Weights of a small mixture-of-experts language model, trained from scratch on English Wikipedia: 1 pick a token.
Below are experts of layer 4 (counted from 0) of a mixture-of-experts language model. Rows are named router (the router's row for the expert) and show model dimensions 0-127. Each number is 128 + 32 x the weight over its row's rms, rounded and kept within 0 to 255.
After each expert's rows: "gets" lists some tokens that make up at least twice as much of what it gets as of all text. This comes from a sample of Wikipedia text that the model never trained on. Tokens count by the router's weight.

# expert 27
router [ 94  77  99  85 190 134 137 141 140 135 148 184 128 133 136 125 129 114  83 164 122  52 114 101 125 133 205 121 125 141 137 150 178 116 120 112 208 142 152 158 141 106 123 135 139 145 173 118 164 123 114 130 119  83  94 161 138 127 178 171 176 144  81 135 135 140  38  58 136 128 155 137  93 165  83 121 126 136 151 166  75 112 105 183  63 108 126 138 134 108 130 138  68 117 157 172 152 138 179 135 127 113 158 183 125 139 114 156 115 123 127 181 161 120  75 161 129 172 116 127  40 144  87 128 143 121 125  82]
gets: " and", ".", " (", " which", " but", " or"

# expert 2
router [103 148 130 110 147 137 126 128 127 136 183 191 162 105 114 147 126 103 122 154 132 109  69 161 144 122 164 123 127 132 157 122 147  74  82 167 124 150 106 170  95  92 140 127 159 169 175 120 138  83 131 110 120 137 121 163 143 106 200 151 143  81  84 128 131  78  63  83 140 113 157 127 128 124 102  71 131 115 142 110  10 102  61 135  87  67 131 158 158  82 140 138  78 140 126 148 103  91 153 121  93 153  87 131 109 158 105 140 142 134 170 197 199 188 104 159 176 166  94 120 121 129 112 142 176 119 135 129]
gets: "e", "a", "ne", "o", "u", "ge"

# expert 19
router [109 128 117 127 161 163 107 136 128 143 185 197 153 127 129 106 126  81  50 166 156  47  74 138 121 118 175 145 116 121 114 121 155 138  61 142 135  90 164 200 134 146  91 185 127 188 204 121 184 116 126 100 145 137 123 133 185 108 174 155 119  63 149 102 157 100  73 145 183 144 152 148 154 184 123 144 122 114 105 112  65 147 118 145 104 121 135 111 170 153 167 133 136 129 134 130 189 118 132 117 112 125 120 127 106 144 131 133 116  92 156 130 200 194 101 160 138 144  78 103 121 119  98 119 188 137 139 124]
gets: " from", "ion", "y", " of", " information", "ment"

# expert 33
router [ 59  82  81  96 186  98 140 127  68  93 178 159 156  98 147 126 168 110  80 146 122  64 102 143 118 118 169 100 123 184 153 130 185 104 110 114  98 124 128 149 112 121  82 119 150 193 165 146 210 125 126 162 108 121  86 154 137 130 184 158  95 146  81 152 184 114  74 148 200 173 161  89 126 185 116  78 112 117 101 173  88 123 126 134 115  99 109 123 140 123 144  92 118 116 111 159 168  72 163 135 115 177 124 138 159 166 175  99 103 139 154 143 118 159 123 147 117 170  89 111 106 138 143 173 148 141 114 124]
gets: " than", " said", " to", "ed", "ly", "M"

# expert 44
router [143 112 102 126 163 158 129 129 166 111 134 172 137 112 161 118 129 111  56 176 145 113 126 156 152  83 201  93 139 114 134 143 169 156  69 180 158 151 117 101 147 149 133 129 173 156 200 148 170  90 121 100 118 139 126 136 120  92 169 122 166 116 108 130 144 142  90  93 191  91 181  83 141 145 101 133 107 127 114 106  43 102 134 136  87 127 154 164 112 100 127 124 130 123 120 162 193 117 112 106 112 163 153 186 154 158 147 168 139  73 158 154 194 180 151 150 110 200  59 147 121 111  92  80 180 131 124 121]
gets: ":", " |", ")", " of", "r", " ·"

# expert 21
router [ 86 124  78 129 157 167 105 130 121 113 205 173 148  97 125  94 158  87  91 121 161 103 100 123 161 138 174 128  99 172 121 174 159  77  50 132 149 150 110 120 119 156 142 153 141 196 181 154 169  85 119 129 133 135  92 148 122 111 159 136 144  89  84 136 116 124  70  77 160 153 157 151 141 140 130  90 133 139 140 160  21 158  70  75 109 120 119 103 108 132 132 154  99  82  92 120 133 163 128  98 119 149 102 177 131 113  88 112 155 134 119 201 165 140 127 164 163 157  61 148 118 115 150 134 197 127 142 130]
gets: "'", "E", ".", "l", "I", "rd"

# expert 13
router [ 99  79 121 109 199 155 139 125 139 124 160 203 129 107 128 174 177  89  54 108 129 110 125 123  96 109 143  93  85 137 137 112 185 133  90 132 139 138 133 128 144  94 128  99  99 187 164 152 214 117 127  74 114 108 128 122 181 104 165 165 166 164  68 163 140 121  65  88 195 105 153 106 148 142 132 110 121  52 139 141 114 106 119 164 104 104 140 107 161 146 154 150 113 118  90 164 180 137 153 127 118  93 114 132 129 147 128 136 107 123 119 171 158 159  94 179 139 185  84 140 133 144 120 139 199  52 116 132]
gets: " by", " \"", " between", " through", " '", " under"

# expert 60
router [117 102 117 147 155 127 159 129 144 139 163 178 143 154 180 102 135 102  75 122 117 115 128 156 140 102 174  74 141 162 150 145 136 112  82 118 100 158 147 147 174 105  83 107 125 158 180 165 173 126 131 122 133  84 107 173 164  87 171 214 157 112  82 132 139 138  50 132 200 111 160 113 158 118 122 142  74 131 129 135 106  99 123 160 108  94 109 136 112  81 164 162 118 150 168 126 155  90 189 101 122 139  80 120 150 163 167 164 141  61 158 160 165 188  86 111 108 177  76  87  99 116  88 133 162  81 160 128]
gets: "ist", "er", "t", "nt", "r", "ian"

# expert 24
router [122 106 131 115 187 150 132 135 123 148 144 158 153 158 125 146 188 111  56 157 130 117 147 109 125 127 164 105  92 129 148 136 193  88  80 136  90 125 201 136 132 114  82 186  90 164 162 137 166 176 127  79 116 134 118 123 110 122 171 123 133 103 131 151 148 162  80 112 198 159 132 121 168 180  97 124 105  68 157 165  66 117 118  95 153 133 149 128 160 140 138  91 140 115 150 140 178 117 166  91 113 152 116 127 100 128  72 162 126  69 187 166 190 140  80 146 134 180  61 131  95 134 114 166 198 108 107 120]
gets: " both", "–", "/", " List", " age", " number"

# expert 22
router [ 66  93 116  78 201 141  99 134 141 168 182 183 121 114 109 130 168 102  75  99 109 106 134  99 117 128 183 140  95 107 126 174 167  90 126 112 165 147 157 102  87 134 154  99 148 187 178 133 162  85 119 106 152  99  84 177 119 120 123 163 104 116  93 132 181 125  70 112 147 153 160 146 146 123  86  98 106 114 104 193   5 129 110 168 111  83 126 114 123 111 114 125  86 132 126 164 150 125 142  74 148 115 142 147 116 135 148 146  98  90 160 160 134 151 121 142 149 150  42 128 112 116 186 114 145  93 133 115]
gets: "\n", ")", ",", " (", "a", " Animalia"

# expert 28
router [ 95  94 122 114 209 148  83 131 138 153 127 169 162 109 126 164 125 112  95 163 105  58  88  88 120 115 178  97 126 142 150 140 203 104  72 102 139 140 146 148 122 128 157 134 120 140 138 148 152 107 124  90 107 113  62 145 136 124 183 137 140 123 101 128 192 121  86  87 163 133 171  51 180 139  76  69  95 121 148 169  38 108 117 175  78 163 128  98  93  96 136 129 103 155 140 128 153 128 165 113 133 127 127 150 125 119 136 151 155 107 148 144 157 172 118 154  80 196  83 132 117 154 134  80 183 102 166 121]
gets: "-", " as", " 1", " the", " called", " of"

# expert 36
router [ 52 102 101 101 165 138 109 134 175 157 147 199 151 143 132 157 126 117 105 159 103  86 102 170 101 144 204  93  53 142 131 137 201 124  79 117 135 130 129 102 128 129 100  91 118 177 155 131 224 119 124  79 114 128 116 168 136 113 166 124 132 108  89  80 208 129  85  95 190  87 162  98 150 129 120 118  93 132  77 139  82 139  98 117 134 113  83 104 127 113  97 110  93 137 130 145 142 153 157  64 104 118 120 185 132 112 104 169 129  96 118 139 190 144 118 148 129 150 102  88 114 170 135 141 152 108 178 123]
gets: "\n", " =", " also", "\n\n", "History", "="

# expert 18
router [ 63 107 108 120 217 143 107 158 147 132 141 207 124 172 152 165 150 113  86 144 106  75 139 160  99 149 171  97 120 137 140 171 182 122 104 126 113  98 115 124  93 120 110 131 120 173 179 135 211 142 110 143  99  92  98 115 146 120  95 178 115 134 121 136 189 143 111 110 194 116 144 117 119 160  80 142 131 136  83 116  84 109 104 172 130 105 111 134 156 101  91 115 100  88 132 155 147  99 165 117 122 158 150 199 139 145 160 142 132 105 158 134 202 134  78 128 151 210  89  83  54 129 114 134 161 129 119  95]
gets: " |", ".", "|", " (", " A", "1"

# expert 43
router [ 97 137 118 115 203 145 120 125 156 125 177 200 131 140 170 108 120 100  85 139 131  53 107 104 106 126 198 119 122 153 133 187 187  94  79 170 152 184 133 141 174  97  65 151 149 118 196 136 140 128 128  99 108 106 129 162 147 110 129 149 123 127 101 122 185 151  96 110 190 114 134 149  99 230 119 131 107 112 136 126  43 147 123 166 127 106 148 119 118 124  87 113 119 115 147 194 153 134 175  64 107 114 127 120 154 153 155 116 117  87 110 136 144 147 112 170 159 192  99 126 116  90 115 125 173 139 134 110]
gets: "ing", "s", " He", "Scientific", "Career", "ed"

# expert 12
router [ 41 120 123  73 169 189  63 128 163 135 141 178 120  88 118 128 158  94  98 159 100 147 126 132 126  88 181 111 102 172 134 128 203 118  89 133 129 139 128 123 135 175 122 122 166 152 167 176 202 100 130  84 140  80  63 132  95 153 157 190 133 113 135 169 167 135  66 142 189 151 145 123 109 164  89 123 108 106  97 129  58 131  94 173  99 125 118 126 158  94 114 117 115 142 149 129 190 116 145 124 109 116 142 135 145 154 157 118 125  63 125 177 126 147 148 139 145 224 111 138 130 141 142 145 138  94 145 123]
gets: "|", "\n", "\n\n", " Order", "cc", " that"

# expert 42
router [ 77  75  93 129 184 126 110 130 125 121 171 163 172 137 136 137 132 118  83 130 179 126 103 112 105 161 159 122 106 201 148 100 141  67  83 100 132  93 147 149 155 136  90 103 135 148 191 126 198 118 120  84 143  89 111 159 132 148 119 154 124  60 126 119 156 130  55 130 166 104 191 110 145 144  99 105 109 112 116 104  72  93 149  96 101 106 146 104 112  82 177 106  74 126  97 129 189 132 146 114 105 147 109 112 204 170 105 140 152 122 187 186 134 141 115 160 144 155  65 176 114 117 113 163 161  82 154 124]
gets: " |", "reg", "qu", "ult", "the", "ron"

# expert 7
router [125 132 105 146 222 129 148 136 107  78 156 175 170  95 121 172 143 114  23 161 170  90 110 139 130  99 201 150 105 171 113 156 163 149 113 103 136 127 134 151 113 129 157 135 131 146 163 119 151  89 124  82 132 109  76 147 156 169 137 175 108  68 147 122 167 118  80  78 183 147 157 111  88 179  66 152 147 143 101 163 101 117  80 102 124 113 122  81 120  98 151 105 135 122 122 181 222 121 162 131 125 179 139 153 147 120 137 140  95  78 146 177 141 130 143 163 147 150  72 119 118 107 119 129 160 139 110 127]
gets: "s", "f", ":", "\n\n", "y", " to"

# expert 32
router [ 56 138  89 106 183 152 154 126 166 141 146 159 122 140  97 140 133  40  93 130 138 107  92 119 153  64 190 118  84 129 135 133 133 130  76 164 150 116 145 111 146 110 100 152 116 180 193 141 173 123 130  77  77  95  64 173 137 123 219 163 174 103  99 112 155 151  75 100 184 120 124 126 135 161  82 116 127 100 118 135  26 133 135 100 117 131 140  77  89 121 135 156 146 150 136 190 166 142 130 106 143 115 145 136 122 115 126 146 105 147 151 156 139 148 128 143 132 191  64 155  89 130 104 126 129 114 145 123]
gets: ";", " /", " des", " rel", " compl", " cho"

# expert 23
router [ 81 132  98 100 165 152  74 132 161 125 171 187 132 165 137 163 118 103  79 146 104 112 104 173 155 111 180 160 115  98 121 143 165 143  64  99 154 141  96 162 125 121 101 169 104 160 173 117 188  98 121  94 122 120 110 159 112 138 135 174  81 145 125 158 143  87  81  84 191 113 165 105  94 165 127 154 159 111 149 154  49 175  94 131 106  96  99  99 141 114 107  86  91 123  98 159 111  99 180 111 132 148 175 156 121 119 120 114 108  85 151 179 200 130 100 167 176 197 129 134 110 119 147 156 188 149 164 127]
gets: " the", " its", " their", " to", "000", "phi"

# expert 5
router [107 130  90 115 186 141 137 133 123  93 154 181 136 117 167 124 147 128  75 145 144 119 108 141 126 124 171 126  83 153 132 157 170  99  36 112  72 112 121 151 172  91 119 174  93 117 181 156 187 133 129 107 115 111  94 171 162 107 164 146 140 104 110 177 109 155  40 102 180 137 159 151 111 211 123  93  75 100 126 175  92  89 141 132  87 151 127 123 115 131 133  98 114 142 144 180 172 134 187 104 128 121 106 149  99 165 124 152 165 109 169 144 198 181 125 155 182 154  82 114 112 122 183 140 150 124 118 133]
gets: "=", " other", " several", " all", " =", " various"

# expert 49
router [123 113  98 152 156 131  87 129 160 135 200 198 141 143 177 146 111 115  75 137 160  67 108 111 149 121 183  89  82 146 119 167 180 153  72 131 121 154 118 116 141 121 115 162 148 150 190 151 166  90 130  92 126 154  93 133 126 103 115 172 150 143 139 123 147 130  74 104 170 164 166 108 119 145  88 155 117 137 161 127  52  97  95 146 130 139 146 120 121 114 138 142 125  96 154 164 146 101 166  98  85 136 174 151  62 128  93 154 123  76  80 180 234 162 149 160 148 179 108 135 118 102 108 135 189 111  92 132]
gets: "st", "R", " on", "qu", "–", "L"

# expert 40
router [ 83 127 107 107 198 139 133 142 141  98 167 168 120 138 173 120 111  85  74 135 138 101 115 127 151 158 239 119 106 150 165 150 171 120  32 160 143 128 131 133 164 125  59 162 104 129 201 135 195 130 135 114  99 120 112 144 157 156 142 187 168 143  77 161 123 101  91  88 179 107 163 133 105 154 100 159 119 128 146 161  63 120  93 123 105 141 134 151 161 116 141 149  93 111 115 138 142 131 137 142 149 118 111 180 112 141 130 131 113 114 142 145 191 132 109 187 134 196 128 131  90 171 124 160 190 116 173 116]
gets: " the", " The", "The", " his", " His", " its"

# expert 1
router [ 52 113 118  64 162 196  87 133 130 161 190 189 155 114 117 128 171 105  92 173 137 132 135 149 148 132 171 121  82 129 138 129 195 120  89 128 110 145 126 119 154 155 126 126 153 161 155 157 211 111 132  68 150 101  55 131 126 180 179 159 138 131  95 152 141 137  57  99 166 168 145 134 141 124  84  89 108  88 116 161  41 116 112 177 133 139 133  97 132 127 102 129 133 115 159 126 177 103 134 104 124 112 135 133 156 119 146 128 126  77 141 174 152 152 145 134 121 221  80 157 122 123 165 127 150 109 144 124]
gets: "\n", "|", " Coordinates", " Country", "–", " information"

# expert 46
router [123 109  74 152 141 108 142 144 170 134 130 140 147 122 184 145 117 117  51 147 146  77  77 129  81 152 166 104 136 132 132 180 159 100 130 117 146 151 132 168 105 104  95 152 107 183 172 138 240 137 136  96  81  83  93 139 124 149 143 166 111  85  83 128 167 157  59 162 202 114 132  98 122 163  92 119 124  99 137 118  70 140 116 151  99 114 112 120 147 128 142 142  93 105 129 186 139 150 151 153 148 157 124 170 119 122 124 143 132 107 180 150 197 178 102 157 120 168  81 108  95 148 137 129 222 118 118 143]
gets: ":", "\n", " :", "ub", " -", " att"

# expert 39
router [ 83 118 120  99 188 160 113 130 151 137 144 179 103 142 137 104 149  75  98 133  70  78 107 150 155 137 189 117  74 153 101 199 185 125  86 100 118 161 126 106 131 119 113 142 114 167 137 162 165 126 111 105 131 124  79 144 141 149 141 210 127 131  72 160 120 140  94 123 192 182 149 112  91 170 107 161 141 134 136 187  52 168 104 143 119 144 103 114 110 131  98 140 103 145 140 204 146 157 136  98 177 136 121 144 106 125 128 124 121  90 122 140 171 169 116 144 123 165  78  87  85  81 138 169 200  91 108  91]
gets: " |", "°", "N", "–", "′", " km"

# expert 34
router [ 41  94 127  96 192 145  97 139 121 130 126 158 111 132 162 120 157 112 109 122 158 136 127 165 141 109 122 119  83 151 131 127 172 133  85 144 138 124 101 149 156 132 115 137 119 148 222 132 197 133 129  97  85 119 112 155 157 120 161 167 103 100  96 164 108  96  86  91 214  85 140  77 168 193 100 137  85  39 129 156  89 109  79 131  93 137 159 119  75 126 144 102  92 131 108 120 177 135 163  89 154 153 121 182 147 143 127 140 133  81 130 165 166 186 104 172 145 170  98 112 106 106 131 146 174 154 109 125]
gets: " for", " For", " against", " after", "For", " in"

# expert 55
router [118 146 172 120 160 171 112 124 106 123 160 213 140 158 105 144 135  81 104 128 105  83 117 101 175 133 139  97  98 127 160 143 199  89 112 150 167 118 157 182 105  57  81 129 126 107 146 106 189 100 129  87 153  86 100 112 156 114 170 180 130  97 104 155 141 131 133 125 196 147 157  83 122 199 143 139 149  82 148 144  58 142 125 157  87 117 149 128 161  66 130 149 102 130 121 130 113 150 150 111 120 156 131 143 160 122 131 139  95  80 143 130 170 175 107 161  88 227  96  78 121 167 101 149 177 112 124 130]
gets: ".", "s", "y", "ose", "\"", "les"

# expert 17
router [ 76 146 120  58 151 155  81 131 157 189 117 179 113 157 108 162 143 115  93 163 130  90 130 153 138  99 189  91 108 142 132 151 211 145  37 113 104 119 136 111 119 109  75  94 142 153 203 124 182 108 135  99 139 150 100 158 138 133 194 151  96 128  65 116 178 135  86 112 167 116 145  99 120 185  94 141 113 117 132  94  21 112  98 146 129 133  96 113 141 102 124 121 135 165 122 185 128 133 151  84  88 133 135 161 130 138 134 133 138 128 139 131 162 174 150 139 146 176  72 124 130 154 163 117 135  77 143 120]
gets: " |", "=", "|", "\n", "  ", " Team"

# expert 25
router [ 67 107 115 127 190 147  89 125 135 117 168 181 128  92  90 167 147 144  58 138 144  79  92 117 126 124 182  89 159 144 157 135 145 144  89 155 137  98 170 140 120 162 127 176 149 165 200 141 174  89 117 114 124  79 108  88 138 166 133 156 128 128 127 114 202 135  69 119 188 143 206  99 124 121 110 108  90 111 115  88  66 156 142 122  88 131 102 130 164 143 121 101 124  68 101 112 162  90 190 118 127 100 139 209 142 132 138 115 115 141 133 118 186 167 129 174 117 195  88 143 116 127 111 124 141 103 149 135]
gets: " |", "ba", "ka", "ana", " will", "0"

# expert 10
router [ 96 126  80 142 202 121 147 126 184 110 191 181 161 106 158 108 125  83  95 160 113 137 131 115 121 103 198 113  89 164 137 128 167  78 114 112 159 154 116 122 138  97 136 130 102 145 166 102 185 136 127  85 149 138 123 167  96 164 147 135 130  64 129 138 155 117  69  82 196  78 136  55 147 134 121 126 139 113  95 114  70  91 107 137  68 133 122 110 151  64 171 121 101 173 116 133 130 109 128 118 103 161 102 150 200 136 110 159 142  79 122 201 136 172 100 120 110 174  66 147 120 156 101 100 154 118 139 122]
gets: "ti", "si", "ci", "ni", "din", "ta"

# expert 3
router [ 57  63 113 127 189 111 125 177 136 132 157 152 153 118 126 157 136  74  74 133  99  97 132 138 153  99 172 120 115 130 154 168 172 111 111 153 110 107 187 127 134 115 119 125 139 148 199  96 188 137 118 117  99 115 113 136 124 144 186 117 112 127 112 140 202 130  54 110 200  97 172 100 147 160  94 115 135 136 134 129  83 133  70 153  74 128 101 125 156 142 115 125 123 141 136 169 133 118 186 125 122 132 145 143 108 145 139 168 110  97 142 140 185 141 107 172 117 196 100 139  20 147 115 144 114 117 131  49]
gets: "19", "=", "1", "18", "2", "0"

# expert 59
router [140 132 131 103 226 133  60 128 174 150 116 185 146 146 150 122 127  72  81 139 130  93  89 145 141 158 169 121 104 123  91 176 153 134  78 129 119 135 166 125  95 148  93 170 156 191 153 142 184 113 116  76 147  69 126 143 133 115 159 168 162  85 116 117 170 147  97 142 195 129 204 139 163 181 114 147 109 114 142 113 115 112 144 131 103 121 115 136 122  65 104 118 135  89 171 171 199 144 147 122 103 122 134 161  99 153 176 132 132 107 165 123 178 177  98 142 110 146  55 100 103 109 105 158 168  87 129 126]
gets: "s", " life", "al", "y", " film", "ics"

# expert 50
router [ 86 121 136 138 188 159 100 132 128 120 159 184 190 143 167 172 120  87  59 128 152  94 110 152 124 140 173 111 141 130 136 127 136 133  84 126 168 108 133 165 140 102 124 151 140 117 163  87 189 116 122 103 115 140  85 149 144 142 100 181 153 105 104  93 210 103  85 108 176 139 245 150 143 177  69 140 131  90 138 108  62 107  97 124 145 129 134 126 144 112  99 120 125  91 100 148 148 161 162 125 118 123 191 147 112 123 143 135 109  76 170 125 187 150 136 152 145 215  90 148 118 119  86 160 163 137 110 121]
gets: "|", " the", " However", " not", "t", "s"

# expert 15
router [ 85  73 127 144 206 152 106 145 105 114 161 226 142 112 153 177 134  77  88 120 119 112  77 125 150 160 169  97 137 131 194 175 203  97 140 175 161 137 149 118 137  99 137 140  80 152 155 125 199 152 132 104 114  91  97 117 102 122 130 149 152  93  83 126 139 160 105  50 176 115 187  98 146 156 120 133 144 131 151 150 115 148 120 109 111  82 104 112 183 133 146 110 126 122 169 164  94 121 172 129 126 177 109 186 109 156 128 150 116 106  98 133 165 127 123 154 105 159  95 105 140 156 137 165 215 118 142 107]
gets: " was", " is", " were", " be", " are", " been"

# expert 48
router [112  77  89 129 200 180 124 137 117 149 160 193 124 131 125 126 172 112 137 130 159  84 106 109 152 137 162 114 112 143 126 157 197  93 102 156 174 140 134 182 112 124 129 177 104 154 184 104 223 115 114  85  94 166 117 158 119 187 140 185 146  78  96  82 156 144  82 105 136 115 140 122 102 202 133  99 127 148 130  97  89 103 121 103 116 127  95 109 132  88 111 158  88 132 158 218 152 137 164  74 120 111 132 147  93 151 101 122 102  84 136 117 187 128 110 154 138 196 113 139  86 112 104 146 165 128 115 137]
gets: " had", " has", " made", " became", " won", " have"

# expert 57
router [ 72 120 118 160 192 180 141 143 105 117 190 182 150 146 171 113 172 136  92 155 124 105 149 145 132 168 140 125  89 166 143 130 169  75  83 132 143  85 143 142  94 111  79 166 149 154 173 162 224 136 128 115 126 102 106 139 158 148 135 172 139  82 106 133 151 150  50  82 150  90 155 128 135 182  80 150 133 105 150 120  50 101 132 108 129 136 122 130 145 120 108 128  93  83 117 166 127 168 105  96  87 131 135 153  95 190 123 161 137 102 200 143 145 166  74 155 162 180  99 110 110 109 104 153 166 117 127 108]
gets: " to", " died", ".", " he", " out", " at"

# expert 8
router [ 97  79  91 107 189 118 122 118  86  80 156 163 169 138 115 150 179 133  44 151 126 146  98 122 128 117 168 111 140 175 158 122 215 120 124 109 155 132 199 128 167 153 128  94 145 151 183 143 155  81 125 118 113  82 119 148 137 149 143 110 137  67 124 109 118 156  42 132 208 139 143  77 166 166 101  86  85  97 174 119  67  93 113 137  99 119 152 138 169 112 128  92 122 121 132 131 142  88 151 133  73 113  85 136 156 150 148 170 109 133 126 160 155 148  82 163 123 167  67 133 118 135  85 159 141 144 162 124]
gets: " it", " him", "s", " himself", " he", " them"